Weights of a small mixture-of-experts language model, trained from scratch on English Wikipedia.
Training: a variant of SOAP for the experts, 7714 steps.
Below are experts of layer 7 (counted from 0) of a mixture-of-experts language model. Rows are named up (a neuron's input weights, with its number) and show model dimensions 40-79. Each number is 128 + 24 x the weight over its row's rms, rounded and kept within 0 to 255. Numbers have three digits each.
Before each expert's rows: "comes after" lists some tokens at least twice as common just before its tokens as in all text. This comes from a sample of Wikipedia text that the model never trained on. Tokens count by the router's weight.

# expert 40
comes after: " the", " The", " a", "The", " this", " first"
up0:110146167145109104134157153122086123141093112171120133110149132152142127143090128091119125079109137133140138093081114060
up1:134106151145096128139129106149139116132127162160081147114130149161107159157100170151107152141092136096092179180149137097
up2:105133147116134105111152157093105150113176147106105150163064134122086174131127107149132123131119172089150134106093104142
up3:119111160115115099156160108134120132144138104122125126152129138144103096105133141148150178105115132149126101114159089121
up4:124145133139120073098137106125129178134133142143099111111141097149106145144142133134123121130112132114099110161122141111
up5:123181180107127137185102133129117137106163127131154119132109114117114142148153085111151081143164093153083132094100094121
up6:117167093161109152114169110123146149121132118156120121109113093142141142188153118126100112191119093126138117128150147141
up7:120149121102118146137148108157155118102178112116136113064091144071110144096129104078082148182160145157096149094136117108
up8:117138149154124136063126128116118122136172127152125146136120117127131091126122141142124127135103128150130139107104080145
up9:142171166119100118122141100162123132104111155168123092157125143181120172107129160115120137110112149105131091123104073157
up10:120093182142145120108117137163135131117119137096126118139112077131121147132120130103207110145090103184102068097129119152
up11:086120126098148142124136112151112125187125089121140126169127162160173078147172145098118128154152143117086130102148140119
up12:154108098150131149154169109130150151138173136112147134153132114123090140130141125115160150126107137099107157119122140102
up13:102129120080134143140125141170108150090113155093091100152130130112109139111152135080158103110136139095100125135107113113
up14:092109130139187151124166143122150140112149170143111133147114098144161114103113117130138146127089089126121130144157114126
up15:112093119113101101134126163110130136077127124102121136134150106085162143140157060108145124098147130158099109131126138140
up16:120115117090152115089126097164117126151133130109133137200167126114142140127150148127164107106132153141158151143187120073
up17:132157147133106085108089127138106123101146125149122132122113143136171110138092127171077138158128110129133105146115153105
up18:131125105087116088118107138121127134105140088181144119135122161143160164120147098088087124135140149123118149114160113117
up19:141124166142071153143084139153134152083161112126141082115114158112132162152107125123149123177136130120142092129125116172
up20:128122141115138137123118142115112146123138106074120116098126185132173136091142111107162101109136103148110147055121119172
up21:131117082120112161101142134136130141098143113131174124092114127083121150169122147132132101141136111094130097177114116096
up22:094136146127096186155109144160157165140153137156176137126145135119140118118116143114107109097118135120154118169136140090
up23:139131103111109108106139134122132161131152130169111134122136127131129126148134143110117139121105112103100138177135147165
up24:116137125118142120134119112154109163117154095122114144130154170142116132159096140115128138169065112122082118133124140158
up25:141154143103172134130129111133113061091105137099107140092122092159133143133131101147095114120115128170080163107127125154
up26:147146147117155130093088115115136094133104119163108084124137126131124142103120180165094144147186129075117126135123066108
up27:116158116119140087105115137163091138149129160142106130097125159153122163116121119105100113161107114137165144112077104124
up28:090120168135136132126189134155155120175120161121136093165118177161092131169150150111079125112141106098106108138154105178
up29:111117132155089119168150104091102111138095164135123118139135111136128130130129132120110106151170133156134081138120151130
up30:143160138125139103129157136043185107139112136157059159112164136127136121111144145100108182166114128134098155122102096141
up31:116132121171143145113126098119128148132133141110132106076116110115137118107149119102099121161114154125135143120114128173
up32:097134116136122115149102132081160122134097135191133086145122099140115137186138115120116136174139123117092146125154100111
up33:134126103121050128126097108095092138128099116128141155144122075137150138176147173125121143115096112130130106129121105137
up34:129103124108079129172134097139132087115138137153144109112112114102090148135134108140134107145128119103121139131127140151
up35:178144125140124122109125116082117093158180166061130117129116112090112136126119092102133131105083108162134172134108152110

# expert 43
comes after: ",", " and", " a", " American", "),", " –"
up0:140177159104124091142182114107162176123154121126119162108129080131088123102144129108141125160132101160153118153163115181
up1:150151107117112152152124141142081169145101112195146109147153122119145123123149092130116156125155144146143155095102157125
up2:126121118151098135140149107146116118162160109146186114151113126129123133153130111132116161140125154171060111107103123109
up3:140132177202125111126108163160147107158129135156116128114146131146120131089144120100107149166107152173091129162099076127
up4:122154135143126131120161122085091153142128098129114116143171133084155120159159120160131121158131127143123162128122101122
up5:133142116155094121167133137165145106158111149116103116145158130097136149142097149106144181141119108152077100107103147112
up6:149098140125123127144108081100139132152169141136121116134138157155110147085148128125168099123118153132151123149085148121
up7:141172135128117132138148130086174144139149091112143120157128181176163142086149156097137106115093116103104132095128141189
up8:110148154125072100134136138084132114129170098157112123118135136134172096146071129103149147131138119131098124128119107109
up9:072149158161094156119152143117101143159132132129111129158145145135122106179094138158092082164147148151151133119143156107
up10:158132137118111133133086106120126143118110148115114104140112133167093174126112162127104138141135069137109148103140109113
up11:123133137156090125094145090136130164119153130124154137067111124116117134130103121166174161132115152119144129140112159117
up12:128106114154146120113136162079133132139162120134112107136109161132137135173133130156102114134114086111133122165133152133
up13:136144125098092136198115145114067174111143143160112125146125095145108156116130159122113092158118186142151149097125133150
up14:113080120111125110130146147124108163144135147139088098158157156145122169134113093158123121134079152101120089135124116117
up15:134088119152141135100108159134129132112111171110133144137151130152141153078101123138145137112174174128116112185146112148
up16:147150066124153121143166106147158122129153126119085165154141158100116113113139190154135141059145116132145110116141105114
up17:101147139123171182138128121130142165149131138086116140182134169121139131137137147110081136113098165102108172161131119113
up18:149116115090144132145104080129156132109133136135120101146159077143109109135112169118103153078143108100140140145152110162
up19:135170131181122126095103124152051158123154117161137095142097082112134114120110098152093133153109133136139153141105115104
up20:119124158148128120102152115104172127151111123135192122119093132125125138116123150153148103128158136194114160111145142121
up21:169124117143118155131107168111137119155114158104117101127136079100147133150136187140122111149117044138114101160162077170
up22:117155146102158177176115142140131118154121152124136153105179102131124121170172125136140152104127101073132107169086148126
up23:112105112177097147164126140083093145123083136106130094135100155111127106127172144117112148123130116123128104158136108132
up24:151120096166115151129096139138123130128159120168135113100119146139117123140103112128155163118115085089108101099111153174
up25:143129141139125134106143151099133164163138108129126135103136118146161099132113113120104127123189095157131106121128127137
up26:168149116090081143142093100128142171121161123133119093115118161104113097111082155122106163122099136105086101115121120136
up27:178137128113089103106147126127152152134116137122082107142149149106139138100106166145128151113123142092152100155151137126
up28:158091093138120126134146141161095143124132154153122146137110106114117164167176136072164107077132124156116119129149102139
up29:133113128132103160143067136101128135126136092151105121136095125110101151182132111079112102116125127154141144113142133162
up30:127115183129144103153135093120153148094118149101127100126146139123129157103104153179095117165141119108120101080132135115
up31:118106160124158129116111111112110096148146099122093141194156104100089142134157114111114145140145113134142097120133136095
up32:117145101131147135083140151112149115112176101107101151092141135165093187135140123108106101144090138148166126141111105147
up33:134138142123118101144127078123133106103124108125136145130119149165145125147146102124155108121114097142141116135122160099
up34:127126115117111129134151124156111179124168164129143104118131138139146143160127124119153133134121144153124152125151153082
up35:113128117123154087073116141162099154124118153145105110137130142116164142167097185141135108131135185176144176120102150139

# expert 58
comes after: " of", " in", " to", " for", ".", " on"
up0:181137134123151136114122113128120118140165150120113122143154121099110064179149132156101132145108117138153124098135123115
up1:118113110166091150087173109123156108130171111129119119044130123116142085111078180132123127117121132120151163133140107119
up2:113129162126138177125122136141129121109113164109075114142110108127125166104143158064137144140111126096094106138156129140
up3:114133142106100149148133144097104127117147146146167147116130156137162087111079147152092130157111140151152110157132109109
up4:083116139114147136133131123133088110146138151153168147149097115126103137134132142128133110125123118147181069102094149149
up5:160113133131128108121167118111149125125124139084128114143119157162139165098129147171118131144093146122096149125113132089
up6:116158137147146109146132105172117081104150149172157118094118146111135136112131140107134141125139135104097167090105144121
up7:135140153071120106101134114081089127093147158151129136110144162151113102135145111105129110137112145137118136158158148123
up8:086142089147129130124114120146128129168152122105109120138098156130140060101123159148134147149157142097138083132144170101
up9:074170159136156129112132160149114159134143170154148130110126111149126119122110152119160141147152112167115154128129087121
up10:114146154175105159131065128146128163129113163132138125102119175122117106122125121131169125118143124119111101137156117064
up11:123087123127088136131159142140092107120104088127126105141137133131098163112159132110126119129124121120184112122117097145
up12:106136121178154128134152129096117128180133140149122162126119158160114112143098099096127151118110109140106118157168144137
up13:132128141132120142098116137114088179138150151120136082145119122118142132146126183141106132089178169164117144172137164113
up14:108106075123155168139131112131141158088148129096142163135164135113134169136120157127126079126102142150148124135148149166
up15:149131100099118193157162162115149169087184128135129148139117152107102144130165110148109164114130095103089121134119095106
up16:099097166118156127143110133147164110128151108107183071139144109097166120099139119140097117132119167142134111169097094136
up17:115037129120133168105153153120162095150125171110163093118179147125151088135112115151134128097145132141117139134122164136
up18:111141069120131119072102116140113153198135117155112103138145152118181140104130119119135157096132115167124138120156131158
up19:117125134125159133131132106126132121132148139133152112137071126093148102135156141170126125113129155145161174126118159138
up20:135114117147135124098126109111171147142135152132176040126100177160104155128133119138128117090108135080094127160114118120
up21:105098128166112142153086161151138113126129154175115179157103135159171146098121139114135098111119140131110170100109135099
up22:080189117171119143144146122098128101167116158100103085156095127161172148146179121156120169153123129121127133097109148104
up23:118186096116128139087130123148112117113089100111133106085127135140135108147142136082068126204091123126114158168093158133
up24:119144156155126077131112114175140123099112113176096105114086111116117106147125127136115146103123121109139126175122113111
up25:126142075140158123166138116106136138140114139098125107120159111137122123109141121125115112130092142157139147154107176117
up26:138133134152119118118154143108166169139128129101158145140128125162114102111107158140122119123134119105138140109141147170
up27:119130107120160092155123154131147164124176149148123154135153168145131164133099127061124144101137140148161131125158121133
up28:141138121156101140131126078161114107145143114120116147121114155106129108152108129139115108166124111112084139072134120170
up29:115121124150159149138109123102122122157152138128131113144138148115126131113113149128114132118151159131054087119172117184
up30:120127106096093170162130121136084145144081099113072122143112096109145105122164143119101144122101081123103099116170098142
up31:175126161141105156095126163093113127138158171164153096131090107118164140111145105107162123137144138104136120138125115115
up32:146151133123119106187132151149170118128169133127143124134110125160135122135108151163124123120120115082097120095121100107
up33:180153153116199086120156130108118131144121142089132116123119143161128105137113165098134106154139136121123145139133158153
up34:094138149125127125142139093070141133113110124113188117122114140172115115127101116134171121093145134118112094131097145193
up35:153138119097119079082101130143128138099136160125151141130129123116116091114122154133115167104164154090130154118147152138

# expert 53
comes after: ".", ",", " \"", ".\n\n", " that", " and"
up101:110101138117124156121145104182128106108123147135132118173134102107106108149134122124116148119144075143135126139119126143
up102:105091133136130110105137107132101096118132139181118089122109132114123160117107142125151153140132093115146089149109091151
up103:120122129097139095147131165099131136068115148111103158166149104154151136169129138123160116160114080102108152109161161131
up104:148149155155080125074131110098103168147097115127133117114111109104147138141125101117146140143137159140107106135129167161
up105:140172102089143140133126121131121086103138139116100113155087157143123099120101133138093155142105145104165103089107133107
up106:109135160089080087127126108111106130079117145187141083140122166125160158159108129128124111163158107123123132088109121181
up107:149140153146197137153122106113133122100141148119113158146153153153136136102102120158114110057142167145174095161112143168
up108:102124116109140140089119148129133134132155116148156117106187174105172125129130143126160103151098143123076123174150119152
up109:134115185137135142149094152093117139140123163139192157106133125117159142139133167085159118155115125118102132150127130146
up110:140092095134151115124110104126133145078104089166087159148165130108205157155177131136114121144106137127162140131136118133
up111:148137074125136123127119114122139165123116120148080175099144127171131168160116153103159110131081147146162103138099159110
up112:106120082158122121129108171149133159119114103112163091141117163130154148155131102162167114120084154124179143135147141169
up113:123139116124155088131147145155168164132146138134104143163103138103124126124115137104122121147147139150075163117124128098
up114:150154087121146086152174129153126168119134133161085194135155113122191110179121133155112135101175160131115124154152134134
up115:149162119124128148112175134153153142109115137184072110122123109157118120126096119108115065155112112138131149084121111138
up116:131105074111134142129083107129140085115122134128167136104139126116116097123118111109121094125097124127138135117149127145
up117:108133121143108151121117126098155108127121150116178125130093147145136145141118125143094117162119134160119104158127139116
up118:120187120145131135102103122106135118111108124165084111134132149120128151165161126143118127178145106155098143081136122164
up119:131135139149154181108180161109149143131105171109093097094097177112153146147145100160114127139165125117121120139130141145
up120:133115146191138118082114133085134125161151132091098110139134144137165139160159164146122176116129140168118132159148144109
up121:147106127161116151111061121109109164135115161163131124096100131121146138127105127090132162135078172162166158169081126116
up122:114135170148141141093132093107103129091140133121162127140136087113127162110156147138155163126133102167128094125150128120
up123:144127167167097167118120133127141145135101113180133127158107156126116130143162111109092190157110176073091126124129122079
up124:110171115128130116108099149155116140098138159144172138117137172142102123152146191117129154134142127151110117109165132164
up125:135137095144111115152118134118128118104128133143135150162148155161106144130124144127161205107100107125112160148146152106
up126:118082125157125121165099102092132119125123086145142146100154119137124102118136146174118144152118143129113154114130127099
up127:159201122118098152143115123145146143140138118111113140136090157110170166115138107135137111144094113120197126159134107128
up128:115126069117141133123124085141060131141128115160137172085136106148124122147124133153099114166130086105161114138141127112
up129:135135137101141174165161123131135177099142186122145065126101166124093102157161116141123129140125146122147133106092125160
up130:127111151140163128134111123129148125147180131109124174108121165138142160110133148154092143102142155133156105140144111127
up131:100132073144143125133106123119121131152157130130128128181145147107120127128171122114138100139097115161113087093126089139
up132:137147138069130086152136121149109161135120059147104137142176119117114176163104153122119130091147145149116126123099128121
up133:156157118094129135184130106184100156125123096124097131160121141134108104147084126153120118153177156065104132131110128181
up134:119130135121133150107120139154132131158145153148179149117132119107158110131114128091108115130117070132151141143049108101
up135:127106130135138146108139130130154114100138125169195133169134120119119162156112143086104115160101145128150126128122151119
up136:109094094161122098113112119112141067154112134135112090134099127114117113117113132127130091103120148080106116133098149091

# expert 56
comes after: " the", " of", " a", " is", " as", " in"
up0:114095113104119147131106134140148127176146156159121117110070085172142121142158116140112150102162184106135116151125137118
up1:120137147188130159125169139110133134179088124126132115098132088119143173125174143151117157124170131101112130109112146138
up2:161185107129158114131137107088161156092142155138133126158116144124150148107149169162144156109154109114138144135153147121
up3:158188117104167123149123148162076149153102111147134120152151102147115138127124141122107159150133121137110142157106111129
up4:175132120131115122127157153117121153104102131145095102123144125138124112147119108116141126136136115152116128094146104106
up5:157113105104107133125157111110120106119115129112130124203130087188147135140130099112119121149101106151137163168116094130
up6:131141104143086166130117169117100138109116072109102128149109151092135114098140132127149132140138102153133137165125127141
up7:161115089137133150151097128173131191143153115153136167108135079122144119107129114105096112079113136101088099153099142117
up8:128159104197154140171146119127163168110117139151160100138122130148137092149125142120125126185100117100126138132114125120
up9:153124144105129151111147134101139141179120136144134150109142099085127159101128128100109136177086102113149146131159111168
up10:139160104155111135157134153152078120173138144162148091135138142144115139159135142115151124147127166112132114130134131156
up11:172119091125165131155124103129100132130128134173116175150150158137116120102107136137126104140102107135062152107131111159
up12:137105109132174146132133143160135166142150137117182147124172116123081103128110145137127139149088135112146089137097155168
up13:094133151149124156118095105133099134134160151133146105136119133130152110177084104093141152130132142126141098093119096124
up14:095214094124125129144112128113128099116135157167131137109124126138121118176160170124178112150138157114101144151101161138
up15:110139117153121149098150127146123175140137106171124069082151142112111109166127134130155097138152144128140117112143118151
up16:148110125076164146084166140144085121109113120160147135135141104120159177100112140157125148172106140116084147125116169094
up17:072093151163109118114096096128100116120105168147126128155138130121104132159147121097134161132141129136140144154118111076
up18:170112128114101112147140121119126135122136164166150141107148110095137139131116157159147148151124108086122155127146094150
up19:101115161129142141115135140109111131113136134170126095128113164162134139106181149122132087121131107178126128134144094083
up20:182120152105148106158117167137113059194135118151146163121106102121136120118115160152140096135110111122143121129173133136
up21:150168126135127098155127136131153096193137154138119181154126144221101115141144136100137122126115148134127138118153111173
up22:101099117171113104144141146105123145107164161111185141099127093138172146106126125175135124149167101127131130166146165085
up23:110162100138138134153155151124124156169116140153100135060136155124110129134167130087189132131107124123120129156108090132
up24:142142103136145137109108110139136153131143183149119091103110123127144143187114078152117164110099110137126090148127182153
up25:138098137139119143147158129126120150139093162130145152109116130127145145070180116114090110124143103134107120115107136084
up26:121149118141102103116117132102142131132146153131134103120152110131131126176136142108105114155139162083128142157137111109
up27:101090154149149192201118157117068152110114139111131116083138123151095093132093125142126148142111111147128159113164147158
up28:144118120119108115116118137122142150144118116126171108144115125075130155111180199167118136144108107140149090123144105130
up29:152107120138125168145132078127098133130149088154161069111141131073167151129133140133108118138106149156139126154131140133
up30:103135131124114130122102094083124135172094182145106157118103123137149114118101162136175160170082120123127125130162120148
up31:144155124118099132124090160140136078133083171109132109112115101126106134119108191114123141116138091122133101135093151134
up32:090132091101142118146106121108173132146140171103117146099150179174096149108141071117138107142131150165130148158142178110
up33:111110118122134125124144140151125162168090119144153105067128149129131140115145166124088165150072145119123119105134126081
up34:118073105130147157118107146123118132099136148153145124118119134100153139118091127097151135135126139119181164131106134128
up35:126108161130163143116141141123123138139136127161112144128106127164144147082141079095123128127110129104116140113129127114

# expert 0
comes after: " |", " J", "-", " by", "\n", ":"
up0:129110145146099136115130111139076158101128115128117098097158141118107115137153189095127148097109145135072107144150123119
up1:121154128111119164105091150126122124148146151117135113153109100113149115159111105134117106125134058141168116170128148136
up2:144119174130128149114152137156132123121127118130134120155131135152126117155135111123153132092156092129101156137125179182
up3:099141157074145162120125124111129133130115152129134132163162126173142116193122139107078083124143073126099119148145144142
up4:163139085134143097119171149127101124094146132113139080134129125137115139135131117150108110113129119119126149095118168107
up5:132137120141139127150145159121142136135129101136082136122132141140142141143150135111151130106154143124123145140112116131
up6:130159102089078186115160160099162120102161109132127104139102146112128068106157161140124116151159154144125159121169122103
up7:164164085115115128151101146096125112129144096083119137125161164152164109135098213171119129135156153110109115133085108124
up8:130128136116113130105129093118106121107167130127104149156166152165141120104106108123136074168100105120141172125093118163
up9:103170143142154124129117192122096133161109074143089062117131120162139137121088118137101122142089136145169131166120140145
up10:121147171108087141135099128125171146145180119126114121092131112137116119153099147139134106146127146151100130155069100045
up11:131140130106145130125133168120149112131122129123116105081100127092124128124152133112135158110095168140143104149155159133
up12:134096151137120148128126167126164149108129149143148085122143108103156140137109103126118061115094106131126124100132165162
up13:126168143141131130161192109141087149099144118115132175136115111156179142142137208165126115132147134136144123136144153113
up14:129177073091160144112123162125080129147111156142133139105135099148118127148121112142142096115126116129146110150118159130
up15:089123102147121078144168101107128155121125120125106126089160144141120108126164143106140154161113136131129119146119126147
up16:122166133145129182112128155134112176167176148163104138133149129077121167141149123154114113127092155099148085093142123125
up17:119098161119112118132145120141100171107126175092109142097093137122107131129179101139121174113114140158091105111106114112
up18:135113131121155114095131123102120144076143078117165124166101112162154111163105133126124111102121122104102146137115112109
up19:129120149150183116097132143139093126085155097123166141079153111171142137075126141142141170165133134094125109143150092123
up20:124127138116172120109145155151110120116122156112102105130135151115135133122168167122153120108104179157130148136135140179
up21:136145133141157112100088132148115115153171110123139079132142141094127158155110107129134090105128146101130135129109145133
up22:119115130125160168114155120118144157137132118139150086122079105088143110120119108144151096121123142144089137096114095133
up23:107119178074173098126149162088134127173157159111083085177096119112076129121127118124098125125102118134135132107150093188
up24:135131115111078088154146116127130138169085111161160140100089109108153119146086130060125136168123120155143118145104165111
up25:124100213187127122164122134112158113162130119103120095129128144117144181136181178163124142138070148117125099113170145112
up26:200135138087120127132136113104145133116152108149202122145119150112139123121111175120119165124151108111134132154134128101
up27:131135102122146153126137109133148127124117133121120097087094133115099137141131144095114131140153100117148138150143085135
up28:115134132113097129095155136100145125112142112127134119064132136119115155116113129127125114185091107106114134109142083137
up29:096118130134158178109092158120128108078138116137100069125119126162151116124123147148120153111090120150085104106106081186
up30:121176136160146140110126096141124138143144130108133138111091114156114145133106129141144141113117150142144099082153180107
up31:067110151155118100134156161137172140165117129168164089151106161145156144133145148092122137137142149128124147105120148112
up32:129143122128079139116131161117099097139114119136183155129126131093144144117123118096133101129123145081112147123117180153
up33:144155109162148118175153157168176118122114154077170110138152138122125133126136118118122175123100162143152125089144150133
up34:142131137142111110082128111118147107124114111096123169148145103096149093093142119102143068178144104133094158097097089114
up35:131140149172136109120125119147134135132153101117096123158144127134169130081114148128093082135077073083164171137108155155

# expert 4
comes after: " of", " the", ",", " in", " and", " for"
up0:140124144141147143119098159101158172155133167153116078098134108121143159151141126154122094163080118125178169076146144097
up1:134108124118114104118163117137125150102119139146124090124113147148094105120168134197108156110118132153119149141123171170
up2:115104148132126141138159126136186090105134109144140098122126167147120116127071121133190136177137150180121116119125161133
up3:120117128109131128108120153130153128159107145151133139114144104116143182117135103116125111158135113104177148118151135131
up4:155130102119131130148120133104124119099141139146079083107119111102173140102121079090108178142127112163123155148137094094
up5:102130098111153137107109144088111168116161153100090113108120089056146121104152139110151136114115117115128118155123104133
up6:166164147150078129118146130121090102089115129141109116148142092145117118134202137119109138106126123124169153113134109166
up7:106118109132121125094129099107186092158126104118122142082125190119156141140138111078098136129146118136101142133120138108
up8:075131111116141128130114141140127143107151138126182137120127089133139126129125136131138157162112133119086142108081116160
up9:075124109109125095124131121100138123131095099106136140104154114132153158177189139102141137143134142137168090092125120152
up10:177135117125188133094133091153147146152137125139139133085124107152140173109141124112144118153075116108141127105099113110
up11:138140120154115149043111133143155096123109116156136130137126119081148161136126133073162172102100124131102154140142135124
up12:135122138134159123121114127144162163144128157136094075140139139130122100134102100113130166177122130132142168083140120123
up13:127128145127132127104096102148112140119161109136137118098126120136196096138151163149069113113136087113099146113119111132
up14:137127075149137126135131118100114124161121156107105123096162163119105137137126123110150138132107133155111110096124195145
up15:107130111126126130103132141186126089128138131129116121168120133109144166133156129164111128119139073108176088145088130117
up16:128093118110121104119108143115107103116143161157169157125132131100134106133121155095130118132094151104129110114154139148
up17:142125150158145093111066115097129095107118134141176129111105119144162139129127137131126128137120159134148112145125131095
up18:121124142162145091115144128116105107101101173138131113130128141104106185113129142076115120136117161121105133144147162110
up19:125136124131116142133110153093144112120138153163161130170148126132116134125117130120119163135105161096092122153180098116
up20:146138144125163113127162140140135105129111142149144115132133115134142136129110098119141133156096115130143139133144180121
up21:125166094111147162085125141109139129138115096137108095117129128130111174125069137107115114146119135134111129135146162132
up22:127098110127104102121131126146155136120130166153140142146146134224151142114155178133114127157122091136106150143124129143
up23:108161151167151125151094167103119133140130093127098078153151115115151106097163139160116140133108152175142136161108174126
up24:131110136137147086163127077115127140101132140169128139170131107128091145141122134110123121153117145113128154126093128106
up25:154096135121133135112153088124144151140154161121106129117157147125127128159167119110172149154159142143101122116116141073
up26:109090128150120146086114136149131118120128139171143097098146114125124134137149120174142134142108140174114202113094151114
up27:141128188095117101152112127133151147155136127099096087112161126104088101141139131105126129156110106149113073141159122145
up28:130114144113190145121107157130124117128140138152150106071142141149142130151114145070132161116134126112147143142096134122
up29:162142122099110116086132143162120133157153108143168152121134125107133115143107153111107134173098075157108116116129143140
up30:119170100101141145142131131135115134114117133108134128111097125149151122130149140076124144116157123160110077105108136137
up31:160125119147160109102096138112102129115138137116096120132118168168107152141089100061157139129147160133153135100089130123
up32:160158130139130129117111147089104094150106198153146087138133110094116105139138118111153163109172118176116159128149132126
up33:131108169109102145124148152067124139142136111087125165160127184163117125143098128112146146092152139122125114134124124139
up34:100155140138175122124125131142145106125174102117162117139145141125133134148160151155145109100088130116133148138132132125
up35:111130122138160152141135127143141123134122105156131126103175119134107127113092142170109152154104107148172159119108149098

# expert 37
comes after: " the", " a", " an", " The", "19", " United"
up0:172125110101088090124127151109131127152084149096124162130140106149124138144134158159110068153100108090105110175110128131
up1:138103117145125152125129126131106119100125115084132122103093117125127127155146110115115121137107172119153157107097169151
up2:120126056214129152170111113155161103140165065108180168110117113107159132123106109154158119114141136155123096100162183083
up3:089150089149128125106148132119136160112128124134099142151112132152150190158099120125148119105158098114125134157150100126
up4:124152098115046143143119102085117120089129120089144103124106192116093127099141125088117130102155172157108123095153138091
up5:115156117076139156108122114125144175123113151163140164153131119126115106132169163105098138151156070135187150123125109145
up6:114115109119103135166134152107144119097106145106126103105127122138134127157156132122106136129065144133129145159159177140
up7:115137116150152169138192126095160133147126107100162181101107158128120133152133128092116151156186146111157132141129173139
up8:087134126152084142089124163122143122115117080133155108154134167127155122171124114138097121103141132100118131108095119085
up9:095140150159120153130162092142142140153134165161149089136108136097105173136142145149106096147109115122142122132107118174
up10:092136142131161152119124190124075088114163112121130135120159143121077131115092137106123116162138125153104122070141137131
up11:114110110155131121155142161161138137138175124127106101151112151139132089153127094139157125096084148144129133190115172108
up12:110146137126140078145092120117128149108138141098119161099163125150145096104116134107124103155134141096142144138150200123
up13:075113109109127129139116164073126168126148091143138071152079136134124100178113130136117135114135141132118119128082147141
up14:153139147117165110114087145152134121116117166136152116119135159137150119126157126163107124126079114128129150160161092131
up15:137108111135121129119160106093138136117178137127152130118081083121155127117134149107162118113138129155117135104120207124
up16:146123127155080161148063113138091173117127151135120111101106113096147158131144134085166108128138104146141076122141155112
up17:170115088087127094124174082126121097098109102135152153136123171130099147144110138151112123106126101152100150162168159182
up18:146142146141187140130125122107153141144108100139106115094082117117121140169124136162118168141107151115123121114091134136
up19:142108092112160161163149121140163116135095114119145147115132155132159123151116103074157154142148175109136127138106135107
up20:132132121102098132128131171149088122135116120127081155143093143102132188105159138131133098177148126100117110122139122096
up21:121116127076129166103115157158139164115122093138123124141115166127130165094130143138108149152152149129126163142160100068
up22:121096111134104113165115127113147155128125133145107113151138163106165147131126148170116126167111152126116139127109103154
up23:132141097100109128116148118167134134110134113132119121137129152136140168124152184151129165166044087140101110105120155105
up24:130098117108102136115101106150119123111168180163108136156120137164145166141118194123100146102102129116127128114105106113
up25:103140143121177143113103098065150132114132146124125129119143109093151159139157126143079177122111105139158142122155168093
up26:073108182147158090139164116137164163125117110149120117122077124117137107139107140112104150170119143146111114100153155129
up27:122110126164136135119144129127141123133144113158167134175110156107125124168111123126141097162115119099110118156168172119
up28:191124132170119130133154106122158170170120121155148119093186189062130138077128161115098116172122157110110118105125114082
up29:147113134116131136125156092139139092184116117131113087126065170119151149151184101098120137121091146119090150149083125130
up30:122141126118158074104154139095158133125152146149133143087129138105100165100153130146117092149118147128107109129150162138
up31:107131157077137117169138105087112159090071117129164129110112135175118120121125130123122109152118147182161132125142165121
up32:138123087134093099150123144124104137091136144190127144101123091122140114151147143085113130146137093139062145164129137144
up33:169123112138156125131115123135121142137117119122119142110136123163154145138115146150120092119185150188127131151106114083
up34:123123128150156100172149107087140121111174125152129138129143158120076191098105163123140167138102152124142108170110130108
up35:084134093125168121060110112093137108118159113106103106141087079145082150093122138077112146178095120151172124110134125134